From a checkpoint of a small mixture-of-experts model trained on Wikipedia: a softmax router, 4145 steps.
Below are experts of layer 2 (counted from 0) of a mixture-of-experts language model. Rows are named router (the router's row for the expert), gate (a neuron's input weights, with its number), up (a neuron's input weights, with its number), down (a neuron's output weights, with its number) and show model dimensions 0-255. Each number is 50 + 12 x the weight over its row's rms, rounded and kept within 0 to 99.
After each expert's rows: "raises" lists some tokens whose logits its average output raises strongly, later layers aside; "comes after" lists some tokens at least twice as common just before its tokens as in all text. This comes from a sample of Wikipedia text that the model never trained on. Tokens count by the router's weight.

# expert 115
router:58 57 62 64 29 44 39 43 52 37 54 40 30 33 52 65 23 56 48 21 64 31 54 46 59 43 72 44 58 47 41 59 48 24 63 48 58 56 36 30 56 45 69 48 52 54 46 33 59 58 44 49 53 49 39 35 31 26 41 38 57 57 55 54 81 75 38 59 43 57 18 61 61 57 55 54 39 52 39 47 42 46 39 41 59 44 60 60 60 69 42 18 54 31 46 56 49 62 48 48 38 57 49 54 58 58 64 46 57 21 49 52 46 42 47 37 34 46 47 32 63 52 44 68 50 38 53 56 64 46 39 61 53 45 61 54 39 53 49 71 53 43 64 58 38 49 57 45 60 73 68 44 41 43 37 40 38 34 51 70 37 43 46 57 42 55 49 42 64 59 55 70 38 43 45 40 48 49 43 19 45 52 56 55 68 51 54 42 59 22 55 48 52 42 46 55 60 34 64 53 47 36 54 37 46 67 43 64 59 48 74 32 46 35 50 54 41 45 32 58 50 32 76 53 49 43 39 58 41 52 33 54 45 54 71 73 39 31 48 82 67 41 50 22 54 46 36 44 57 47 25 60 66 59 46 65
gate0:48 41 52 35 38 50 46 24 42 46 53 41 52 34 70 61 58 23 31 62 34 36 32 68 42 53 48 48 71 55 40 53 38 37 55 42 38 53 36 58 49 72 53 64 42 59 39 41 47 64 43 49 44 33 49 45 47 50 75 71 48 51 65 64 41 31 48 68 54 41 54 49 35 67 45 57 38 46 33 50 51 22 40 29 48 50 43 31 66 53 57 54 38 25 49 43 47 41 45 69 63 67 47 80 63 51 63 53 81 34 45 57 31 50 31 45 34 46 54 42 31 60 64 58 39 70 32 63 67 57 41 59 45 63 40 55 56 58 37 57 58 66 55 60 50 52 51 59 36 54 55 47 56 53 54 33 47 37 54 49 39 51 46 70 55 33 18 59 41 52 32 61 77 59 35 51 61 59 36 45 44 57 31 56 33 57 61 49 65 42 68 59 46 31 77 65 40 32 50 49 54 64 43 47 58 39 38 42 43 61 65 45 43 60 69 61 50 46 75 62 44 57 48 39 53 38 35 41 64 47 62 68 24 57 49 64 36 34 59 57 40 26 57 45 47 40 58 36 47 46 52 61 43 60 62 52
up0:48 48 51 49 45 38 58 51 45 65 60 58 45 68 46 30 42 58 39 35 52 60 65 55 38 53 41 50 48 48 46 73 54 56 46 70 68 60 50 51 61 45 70 49 28 50 57 53 62 65 48 52 56 33 27 53 45 39 41 40 54 66 42 37 59 74 51 42 32 58 48 24 46 38 51 58 50 52 51 38 55 84 57 63 44 73 72 55 55 38 44 63 53 60 46 61 43 69 60 29 35 54 44 31 30 42 61 37 58 73 59 63 51 38 35 37 57 52 56 35 47 39 46 49 60 22 67 31 34 39 64 30 48 39 69 49 50 47 50 57 51 56 32 42 48 39 44 52 85 46 48 50 36 67 42 64 53 43 62 54 40 49 56 38 45 52 62 51 47 44 53 39 46 55 70 47 59 39 47 45 51 34 67 50 41 50 59 43 51 57 40 54 67 62 58 47 67 55 36 55 46 39 47 57 52 69 59 55 38 62 44 59 60 49 37 42 38 55 41 56 44 59 70 52 44 52 88 60 44 72 25 58 53 57 64 43 68 61 60 21 62 61 42 29 50 38 50 64 57 86 49 64 45 66 15 32
down0:29 45 54 52 47 56 58 48 48 65 52 39 53 58 68 39 13 58 32 62 59 34 49 51 51 62 50 53 61 42 34 66 55 64 37 45 52 49 41 29 50 65 34 62 63 72 53 55 33 39 47 47 62 58 57 54 50 45 32 53 54 75 61 29 55 64 44 55 56 47 52 41 22 50 42 56 33 55 64 58 51 54 55 55 46 47 34 37 36 49 34 31 43 69 52 34 61 54 44 52 56 64 56 52 58 64 59 57 49 26 28 61 51 51 36 36 32 45 68 57 46 79 43 40 36 58 45 54 53 58 54 35 87 50 33 61 53 80 34 53 61 48 67 40 68 40 60 60 49 29 64 61 42 45 45 45 55 52 57 60 51 74 58 62 56 39 30 71 55 28 51 59 63 46 52 52 31 51 34 47 52 63 50 34 70 48 57 55 21 35 34 39 58 55 66 60 56 50 34 43 46 50 49 67 61 43 61 63 46 77 61 53 73 65 83 69 46 57 53 50 53 59 50 33 63 46 65 43 56 44 49 47 28 67 23 47 40 45 65 52 46 44 37 44 38 49 40 46 39 56 43 45 37 44 42 53
raises: "ng", "ged", " least", "dale", " same", "oir"
comes after: " of", " is", " as", " and", ".", " with"

# expert 117
router:62 45 50 58 55 50 60 46 40 26 44 69 34 35 24 53 42 46 68 48 41 38 36 47 67 30 68 54 45 48 56 59 53 52 56 52 75 50 58 32 45 76 59 59 34 39 44 28 56 50 66 39 55 88 56 41 53 43 46 27 52 44 47 72 56 64 52 49 46 62 41 43 54 33 67 53 36 58 40 38 57 50 55 41 50 47 26 39 61 72 63 33 57 41 46 54 64 50 56 45 33 61 41 68 42 56 57 51 74 64 53 56 47 20 43 16 54 38 39 52 51 25 46 52 62 41 51 58 69 53 27 49 40 26 71 57 41 74 66 65 54 65 61 45 50 34 20 48 44 54 48 29 34 49 49 33 45 34 56 70 37 63 45 59 58 46 53 43 57 41 68 69 42 55 61 33 55 48 43 51 53 65 59 36 56 48 48 45 56 39 61 50 56 22 37 52 48 50 63 54 66 41 56 45 48 47 46 35 47 53 52 32 41 39 71 62 45 44 36 45 38 57 56 63 47 64 38 53 57 48 49 55 39 58 44 52 51 22 26 64 54 52 49 29 49 61 54 51 50 50 23 29 60 51 45 63
gate0:43 39 48 54 39 78 78 54 43 31 52 30 37 25 51 33 44 59 56 43 47 42 50 47 45 33 50 60 43 46 53 58 62 46 66 27 40 56 53 53 39 51 69 45 44 43 44 44 31 53 55 70 63 44 61 23 64 46 50 52 42 23 43 53 42 66 52 42 53 35 59 78 57 49 63 59 73 57 43 50 52 31 61 52 43 54 54 60 52 48 51 40 48 43 55 58 45 45 57 52 45 37 70 45 49 64 49 53 40 41 43 47 29 54 63 47 57 59 35 46 80 46 58 53 43 36 55 30 65 70 48 51 53 22 40 72 51 67 41 59 60 70 51 42 60 51 37 73 46 73 52 46 40 41 45 40 38 70 47 43 38 80 47 50 60 62 56 47 41 52 57 46 38 51 63 45 51 56 53 34 51 46 30 50 51 53 43 47 63 46 33 50 41 31 53 65 74 70 66 42 29 12 57 34 46 39 45 30 53 37 51 43 32 15 41 30 74 51 48 50 52 62 50 41 52 62 49 45 72 54 38 31 54 56 27 53 39 40 49 30 64 32 59 56 49 49 37 67 71 49 37 49 51 51 46 58
up0:57 41 43 52 46 52 69 55 71 58 50 39 16 29 64 32 59 78 37 48 44 48 44 44 29 61 64 36 58 46 56 54 81 60 54 49 30 58 53 42 37 49 50 41 34 49 73 53 50 59 41 50 55 46 51 33 53 51 42 48 48 37 64 27 41 60 44 50 66 53 52 53 59 64 47 51 56 21 41 47 59 56 71 46 29 50 62 54 57 57 45 50 67 43 61 60 38 45 37 58 57 39 56 39 68 43 58 36 52 46 43 39 69 29 26 57 66 33 16 52 27 57 50 66 67 24 51 47 49 55 52 57 33 41 31 56 46 53 58 62 49 56 53 69 46 52 40 64 26 59 41 38 49 37 44 37 55 45 28 26 58 65 55 57 53 48 56 60 33 52 41 55 66 50 38 43 46 45 53 45 50 46 26 57 51 43 69 54 52 25 44 51 52 46 54 59 40 46 53 46 48 39 74 56 39 58 51 34 24 56 52 59 32 28 59 33 67 70 54 23 52 37 48 43 56 43 47 39 76 48 33 46 45 54 49 67 56 52 26 56 53 56 36 52 56 43 48 45 62 35 38 40 35 34 81 64
down0:65 39 51 24 57 67 73 49 53 33 14 58 56 41 32 28 50 76 54 36 39 58 47 59 46 59 51 58 28 51 45 35 54 49 67 54 56 45 45 41 47 48 44 49 55 54 44 38 15 65 32 69 64 50 48 42 45 46 28 57 51 45 55 63 53 55 46 48 57 45 69 71 49 37 66 51 50 39 52 47 67 62 26 41 34 53 52 64 69 64 60 41 71 60 62 44 57 33 42 42 48 43 56 55 51 75 46 58 43 71 45 61 45 45 46 44 31 51 51 66 61 61 37 65 39 48 47 28 61 49 43 55 52 56 36 62 51 60 35 70 62 74 47 56 41 58 38 51 66 77 49 38 56 59 52 49 21 49 58 48 33 51 65 55 43 34 45 81 42 27 58 64 59 53 52 54 35 77 45 41 45 37 32 39 74 41 86 70 31 52 42 64 59 63 42 43 48 46 44 59 47 45 42 46 37 45 60 43 55 45 61 66 49 37 64 60 62 46 46 53 39 68 43 44 52 45 58 40 46 33 35 70 35 33 41 43 40 41 51 76 42 53 64 48 53 61 49 55 60 54 51 48 44 45 52 34
raises: "ist", "erson", "osition", "ol", "ress", "oured"
comes after: " the", " and", " a", " of", " an", "+"

# expert 108
router:57 65 31 52 52 43 53 45 38 50 24 51 52 52 44 50 17 54 61 44 50 08 34 29 56 49 54 40 48 34 59 51 25 52 33 51 57 75 47 41 37 54 61 59 46 52 58 47 73 46 60 42 28 46 37 34 37 49 46 41 59 58 50 55 49 54 43 57 61 31 40 51 59 31 76 46 47 51 46 68 47 64 54 48 47 45 60 53 69 51 56 39 49 38 56 60 49 64 37 34 48 53 46 60 42 49 53 52 75 44 40 73 49 45 53 46 57 45 49 33 47 17 71 56 43 51 31 48 56 43 30 64 57 49 67 58 35 49 48 60 52 46 49 46 52 41 35 45 50 48 61 39 37 41 36 59 20 21 48 40 60 55 41 61 47 49 58 44 73 54 70 41 32 49 45 29 38 59 49 51 42 60 52 29 38 53 59 24 61 34 51 63 75 44 51 48 48 70 53 52 50 67 65 52 41 58 14 60 52 53 51 16 41 53 50 47 45 36 31 53 35 54 53 72 45 42 48 65 54 51 59 54 39 64 54 52 43 48 53 72 55 46 46 49 93 56 57 45 33 45 41 46 49 43 40 69
gate0:50 42 51 68 40 67 37 42 60 58 50 36 46 38 74 31 50 41 44 52 36 57 35 30 62 70 50 48 50 46 39 76 24 42 64 56 31 37 39 54 52 65 62 45 41 70 62 70 71 42 42 40 49 41 31 50 40 58 81 34 30 59 58 53 47 65 61 33 45 65 34 71 37 48 43 35 59 49 28 65 48 47 52 49 36 49 34 46 47 42 40 33 61 39 63 47 60 60 59 48 48 41 69 56 64 45 49 44 56 71 67 61 44 45 52 63 63 52 41 33 63 56 33 43 46 44 64 47 51 50 26 41 49 38 58 58 36 51 68 54 61 49 51 52 38 50 49 37 28 54 59 44 68 33 51 38 64 44 47 45 70 49 48 19 40 38 26 30 58 40 67 36 47 43 68 30 50 47 49 57 31 52 52 38 27 36 58 60 44 43 54 57 54 49 44 56 66 51 59 26 54 77 36 56 25 48 60 56 32 55 44 46 51 49 40 46 44 55 52 41 31 56 37 43 41 56 62 50 43 54 31 40 44 54 53 76 39 67 45 37 59 23 35 49 44 44 81 47 56 71 53 41 38 63 50 44
up0:45 47 55 51 45 62 57 47 59 34 46 34 54 58 58 45 36 52 79 48 41 57 71 47 57 49 14 67 42 37 41 71 46 65 52 45 34 35 39 79 40 45 52 26 46 59 50 40 56 41 55 32 54 34 29 61 56 53 53 51 60 60 51 67 35 56 18 19 58 46 61 55 46 50 38 55 48 51 46 56 18 53 53 41 43 54 35 57 78 41 44 35 44 48 50 47 68 57 49 50 39 45 42 56 53 43 56 65 37 59 73 58 69 47 49 67 38 36 50 39 52 52 35 43 50 21 42 62 44 44 42 30 47 42 54 54 69 54 62 44 45 40 45 58 53 61 55 35 25 68 39 54 57 24 46 48 55 60 58 35 75 35 71 14 62 49 44 57 64 40 50 43 35 50 36 17 45 63 64 61 42 63 62 38 44 34 54 61 48 51 52 49 55 51 45 50 66 36 58 48 40 62 57 48 31 61 75 38 53 54 47 31 36 65 45 50 48 70 61 30 33 46 55 49 60 44 65 57 35 57 51 59 40 50 52 40 53 39 45 53 51 48 42 52 38 29 54 80 53 59 49 32 46 59 46 41
down0:28 51 49 58 65 49 54 61 48 65 44 59 39 46 59 74 52 53 56 67 42 34 48 62 58 48 38 45 59 46 35 61 41 54 52 49 89 59 59 56 37 57 44 44 62 59 40 83 59 67 51 34 60 37 63 53 31 42 29 58 42 46 43 64 25 21 33 27 51 59 61 69 28 54 74 55 52 55 87 57 61 48 34 60 28 60 50 52 46 45 44 54 22 39 40 40 53 49 57 45 56 36 45 43 38 33 44 60 27 63 58 52 50 34 46 36 63 17 33 45 29 46 38 67 56 51 49 43 37 51 55 38 46 47 52 65 39 63 28 44 57 60 43 39 59 53 47 51 64 59 37 43 70 53 49 57 46 71 24 46 45 50 50 54 57 52 48 60 54 51 62 46 41 43 53 60 46 41 42 63 45 62 35 45 34 78 44 36 47 63 54 26 38 48 45 64 46 71 50 54 63 51 34 56 49 37 57 66 61 49 64 70 37 43 55 46 50 64 50 21 53 51 64 42 41 67 49 48 56 61 50 33 41 54 43 48 58 42 42 42 44 42 51 65 22 44 55 68 56 71 61 44 56 64 63 40
raises: "0", "nd", "ature", "4", "5", "rd"
comes after: " ", "2", "3", "-", "–", "/"

# expert 69
router:71 75 27 54 53 47 46 52 37 50 47 44 48 47 52 63 23 49 60 44 52 37 44 16 53 37 55 15 65 45 39 49 28 46 26 50 58 57 20 52 28 54 69 64 36 50 38 38 69 40 47 39 36 52 45 40 38 40 40 52 63 57 52 56 56 59 42 55 57 34 48 52 50 36 68 45 42 60 40 61 47 56 24 45 50 34 61 50 58 58 47 37 38 27 41 61 49 47 26 35 44 56 44 67 35 50 58 56 68 46 21 72 49 48 39 46 44 44 52 63 44 31 43 56 47 46 45 42 48 50 36 61 54 46 75 51 25 52 40 53 51 40 31 54 38 40 39 48 53 40 42 22 32 49 43 61 33 38 48 49 48 55 47 63 45 72 36 44 94 52 65 53 38 50 41 32 56 61 48 50 53 57 46 33 52 46 59 18 47 46 40 51 69 39 52 57 39 52 64 50 52 71 62 51 47 63 25 58 37 62 54 28 41 56 53 50 49 41 43 52 45 59 54 81 46 44 44 63 61 45 53 52 40 46 54 47 41 21 53 75 49 48 63 46 67 44 57 51 57 39 37 47 47 48 41 56
gate1:41 59 47 75 46 55 27 67 53 57 44 44 38 28 49 60 36 41 42 48 54 38 68 69 58 55 37 28 65 41 46 49 42 59 53 39 68 40 58 64 41 46 54 49 56 47 57 29 34 51 50 70 49 61 60 62 33 68 51 66 52 31 66 56 43 41 53 41 59 57 67 22 39 58 76 48 35 46 40 38 45 77 30 56 54 68 56 30 48 62 56 67 53 59 48 60 37 47 51 59 70 59 43 45 46 42 40 39 50 42 67 66 59 36 38 29 53 53 45 53 62 48 40 60 59 51 69 50 42 60 29 35 41 48 45 37 41 57 48 24 52 50 31 54 34 46 42 38 57 46 23 45 72 44 62 62 52 54 46 29 50 54 65 56 38 53 39 51 44 62 64 64 71 42 54 73 44 37 67 50 49 45 51 49 71 49 43 51 63 57 46 27 46 42 41 44 07 48 77 56 43 55 63 46 56 66 49 49 32 56 55 34 48 47 50 57 59 56 31 54 45 31 34 64 52 59 69 58 44 47 37 49 60 25 40 37 57 41 33 30 39 69 51 27 57 46 57 58 58 42 76 46 34 53 37 56
up1:41 54 75 54 54 54 55 51 55 37 54 46 71 55 47 70 61 53 73 38 42 70 47 40 42 47 59 76 69 55 53 63 49 27 62 51 69 50 38 35 45 57 47 43 42 51 49 78 54 46 67 57 47 30 46 42 44 42 50 28 50 49 28 39 49 48 62 50 54 60 56 76 47 32 34 33 51 61 49 60 56 43 66 58 56 31 49 77 42 49 53 33 53 51 53 38 63 43 33 71 42 60 62 43 55 87 63 45 52 40 61 72 20 38 53 61 46 39 53 39 56 55 43 49 42 50 40 56 50 35 42 54 61 55 63 64 69 47 48 66 83 51 49 62 72 71 41 53 57 45 70 43 34 41 46 43 61 35 72 54 50 50 49 56 23 44 39 55 59 59 56 43 45 53 49 59 43 37 34 50 55 51 56 47 41 48 62 52 44 51 41 50 26 35 51 56 83 46 43 48 52 66 47 70 50 42 47 38 36 57 53 55 36 56 32 70 51 26 71 55 65 76 39 54 75 48 57 50 50 50 40 43 34 35 64 64 45 39 55 55 58 47 48 48 32 41 51 56 64 52 42 33 80 67 53 37
down1:67 56 59 55 48 50 53 47 41 44 40 52 32 58 44 55 70 39 61 32 75 58 35 38 41 68 58 36 50 29 39 61 28 33 56 53 63 32 45 47 44 48 66 50 62 47 51 58 48 38 50 40 58 44 55 34 21 61 45 62 44 46 43 72 59 59 65 54 66 37 43 33 52 42 47 45 50 47 37 63 51 49 41 47 64 46 68 61 54 39 42 50 37 70 55 61 45 50 51 18 55 48 57 61 53 63 53 54 35 57 53 80 56 64 73 36 55 52 58 56 42 23 50 71 62 37 19 54 32 39 56 55 50 56 25 16 50 66 50 50 58 38 41 49 54 64 52 40 34 52 56 41 45 38 37 68 48 54 40 30 49 40 43 56 56 44 62 38 41 48 47 41 58 74 60 37 47 51 64 53 60 52 49 56 66 35 35 60 50 35 68 61 70 76 45 48 67 37 62 38 75 55 54 48 52 47 55 52 39 56 74 59 47 54 84 32 57 40 64 45 49 53 56 66 35 57 66 55 49 34 19 44 60 30 55 60 47 45 44 48 51 56 58 35 55 49 59 32 55 43 78 54 48 47 21 52
raises: "nd", "%", "ctions", "+", " percent"
comes after: " ", "1", "–", "2", "0", "3"

# expert 27
router:74 50 38 67 48 22 34 53 47 52 49 75 40 51 60 47 53 52 59 48 59 41 50 49 58 41 49 39 36 57 38 57 42 44 48 85 71 83 22 41 38 39 50 54 44 62 45 47 67 32 45 43 36 64 54 43 48 51 40 65 61 70 49 59 53 49 50 52 54 68 47 55 65 48 48 56 27 49 61 34 34 61 50 36 58 49 35 57 76 41 73 35 37 48 44 72 54 61 54 41 49 51 50 62 49 66 40 30 53 33 52 58 43 52 46 36 56 56 52 68 53 39 57 48 54 39 33 69 56 46 47 51 42 50 69 57 35 42 50 58 41 37 60 62 43 44 52 46 53 49 85 58 34 58 30 46 60 52 66 45 61 49 46 39 52 58 33 36 54 37 48 51 36 53 45 25 59 32 41 43 52 64 64 51 53 47 53 48 46 48 54 44 58 22 41 54 75 44 54 64 66 54 62 53 56 58 33 64 45 77 43 38 60 40 61 60 43 39 48 49 31 39 57 46 45 52 34 34 45 39 38 53 21 45 75 55 59 47 42 56 45 73 67 58 50 56 76 46 42 40 44 18 64 76 27 65
gate2:40 38 42 36 45 52 43 57 49 48 44 53 62 63 59 63 52 60 40 44 33 41 46 86 76 34 42 47 30 69 51 48 57 49 57 52 69 60 31 40 54 59 46 50 45 46 35 63 58 27 52 47 57 48 56 70 59 48 55 46 64 52 50 72 37 46 65 54 15 44 50 48 48 36 35 52 54 50 43 50 61 41 33 42 64 46 56 51 54 61 86 37 64 56 52 51 51 56 48 52 44 48 37 62 39 52 31 63 58 71 62 76 46 46 47 50 68 52 76 49 46 52 59 42 52 46 35 36 67 84 44 53 64 76 64 31 51 21 45 31 44 41 62 58 54 51 50 60 60 42 46 48 49 56 59 46 53 71 49 40 43 36 48 52 51 50 33 52 77 38 38 21 38 46 44 38 53 42 44 51 55 64 68 53 52 66 50 53 41 33 62 44 27 44 60 66 59 51 46 29 54 37 63 67 46 43 44 49 46 45 39 42 24 43 30 58 47 20 27 45 57 65 53 44 30 56 52 54 53 68 45 58 61 45 62 46 24 55 62 58 54 45 33 57 23 55 42 45 34 56 45 27 55 62 44 50
up2:61 66 48 45 40 50 31 35 55 48 60 53 49 48 33 37 45 71 57 38 43 30 18 43 34 46 64 65 50 61 54 67 39 51 53 76 39 48 60 60 36 41 47 40 65 45 46 65 56 63 51 39 41 63 19 53 55 65 71 81 48 49 61 60 46 49 60 46 39 76 27 47 58 49 45 51 52 49 59 58 73 34 47 75 49 46 09 81 43 43 76 51 67 61 58 52 35 43 42 36 45 48 49 35 58 48 64 48 41 43 27 63 50 46 37 49 51 55 52 49 57 50 53 53 52 40 30 43 62 65 70 57 31 44 52 58 41 44 54 54 64 56 50 48 50 34 44 49 59 49 45 25 40 48 32 48 35 46 49 50 49 53 63 56 77 66 38 50 41 57 51 76 47 38 46 33 44 58 83 46 57 42 41 40 44 51 45 45 38 43 80 51 68 50 45 49 53 56 45 54 58 65 51 63 57 36 61 71 58 49 53 68 67 54 50 46 39 58 47 63 33 51 58 62 45 52 26 54 52 57 68 52 41 50 43 53 38 43 36 61 50 21 21 43 53 62 60 57 59 60 70 60 58 33 47 51
down2:46 47 71 66 61 56 26 47 55 50 52 61 57 30 18 57 45 51 49 40 56 62 65 70 51 42 55 58 50 52 46 58 54 32 60 62 52 47 58 42 53 46 41 55 23 63 80 23 40 66 41 32 43 61 48 64 56 48 51 46 41 53 40 51 35 54 62 39 55 61 42 67 46 61 57 60 81 60 67 71 45 66 51 53 61 43 51 52 52 54 62 51 59 38 48 55 43 72 59 41 53 47 75 46 66 66 35 62 25 44 58 57 58 30 55 76 51 30 47 40 55 28 51 43 68 75 69 47 60 47 36 62 62 43 26 58 51 43 50 35 45 49 29 52 56 42 41 62 61 33 53 35 49 58 34 44 67 65 62 50 74 56 46 31 73 58 68 54 43 52 51 47 66 48 36 66 63 48 59 33 39 40 40 61 64 38 46 49 42 59 63 57 38 29 75 49 40 40 47 33 44 37 37 45 36 64 25 37 45 44 30 49 38 54 39 53 69 72 34 58 68 65 39 64 40 44 52 42 56 50 62 36 64 36 64 59 50 47 40 34 56 36 44 45 40 50 51 61 39 62 59 50 63 39 46 48
raises: " by", " here", " in", " at", " out", " on"
comes after: " was", " were", " and", " is", " he", " been"

# expert 49
router:69 73 36 68 50 43 62 50 43 11 31 39 51 49 46 44 57 55 45 50 44 54 23 26 77 35 54 37 50 44 48 54 41 36 40 67 50 49 31 39 35 60 57 48 30 25 48 46 66 46 48 41 53 70 55 34 47 58 43 68 52 56 55 65 45 52 41 52 59 40 47 52 44 32 49 49 42 59 35 47 35 53 62 46 71 44 39 73 62 63 37 44 63 54 43 51 47 43 49 30 53 78 45 70 38 52 66 46 44 50 41 55 52 49 45 47 51 39 51 64 42 31 47 63 48 47 33 49 46 37 39 45 37 22 50 61 30 52 52 46 72 46 46 40 42 39 40 45 59 43 56 42 45 43 47 27 23 63 58 33 53 51 45 46 45 30 51 48 44 51 49 49 57 76 57 55 42 32 54 46 53 81 85 30 54 49 48 38 29 51 68 50 59 53 48 41 54 63 49 45 77 38 66 47 64 50 42 56 43 58 48 50 61 31 72 51 47 33 48 54 35 42 63 73 49 50 19 61 33 38 40 64 36 41 52 51 49 48 17 50 42 52 58 28 47 54 55 41 48 47 26 34 56 57 45 61
gate2:19 67 36 68 72 40 38 43 49 43 39 51 52 39 44 64 59 48 71 51 54 41 48 51 61 42 58 67 23 53 34 46 49 41 48 47 46 51 50 50 47 55 44 46 31 54 44 27 38 46 42 41 50 36 39 49 33 45 42 51 48 49 58 58 59 32 41 36 61 42 60 65 46 58 47 47 74 47 45 30 30 46 48 59 40 50 49 57 58 43 42 67 25 65 41 42 46 35 58 79 37 29 40 40 50 70 38 49 47 59 48 31 43 41 48 29 36 31 45 68 33 63 53 23 45 42 42 27 40 63 58 68 54 65 30 50 29 50 48 34 52 46 29 38 59 63 33 75 55 64 50 63 56 54 56 44 55 48 70 42 51 35 40 80 34 51 43 56 51 48 41 57 46 63 37 44 61 51 36 66 39 79 42 40 76 54 55 46 30 74 59 63 28 65 39 35 66 70 59 49 46 45 36 39 54 66 55 55 33 38 53 42 59 43 40 56 55 50 61 61 35 56 62 56 42 46 24 42 50 49 45 40 61 30 64 43 26 48 37 31 40 55 46 54 52 61 46 49 43 70 49 40 42 53 37 50
up2:47 55 52 41 52 56 41 49 57 48 63 38 56 59 55 50 32 62 46 29 46 43 45 52 59 48 50 40 59 42 66 54 41 53 56 38 42 48 29 67 60 56 44 45 49 46 59 76 58 47 52 44 40 70 60 36 40 47 28 48 53 82 52 57 51 48 52 66 74 39 38 38 54 52 44 62 51 51 57 63 67 40 63 58 44 52 56 32 60 53 55 61 50 66 46 44 67 54 30 45 48 30 57 72 51 41 56 42 42 41 52 67 35 56 59 41 81 58 53 39 59 07 73 55 51 44 41 56 42 30 44 65 61 68 44 37 59 25 75 33 48 50 54 49 51 36 50 49 70 58 39 42 51 45 43 58 54 42 27 36 44 57 62 55 43 29 91 45 82 70 40 46 28 52 48 53 48 35 63 56 52 43 45 48 51 45 51 36 43 51 43 61 58 35 60 66 52 38 60 40 42 50 32 50 34 67 53 26 57 78 63 80 37 44 56 33 54 37 49 38 47 37 46 43 39 55 54 54 51 52 74 58 47 43 64 80 36 45 52 76 60 34 51 54 43 58 65 64 54 56 54 58 44 48 65 64
down2:42 50 35 51 37 78 64 52 42 42 62 29 55 91 75 63 44 48 54 50 59 45 48 67 49 51 55 38 58 55 31 57 53 36 53 47 59 51 40 73 52 39 57 52 63 41 48 60 59 46 50 65 33 56 55 57 74 57 33 52 61 56 62 49 29 63 49 58 58 65 46 34 53 60 43 58 59 65 69 20 69 50 42 76 63 59 48 49 57 59 62 59 32 49 51 62 55 34 45 68 38 49 58 47 40 57 70 53 51 56 58 50 40 52 64 48 37 50 55 50 29 53 47 60 51 63 54 57 70 37 48 59 43 42 48 37 54 44 32 47 54 54 46 49 56 23 56 70 60 37 48 53 41 30 54 68 47 57 38 39 52 54 61 38 47 30 47 34 73 63 46 51 47 61 49 70 51 47 33 43 77 34 73 58 30 53 53 46 36 71 49 66 48 35 59 59 47 61 43 39 21 46 58 75 62 75 39 46 45 43 37 69 68 52 82 58 59 56 53 42 63 46 61 34 70 66 42 52 47 39 38 56 38 56 26 51 44 50 44 43 55 74 65 54 31 42 49 57 61 40 66 40 56 54 61 76
raises: "ion", "ress", "ivity", "ata", "ating", "at"
comes after: " the", " and", " a", " to", " of", " for"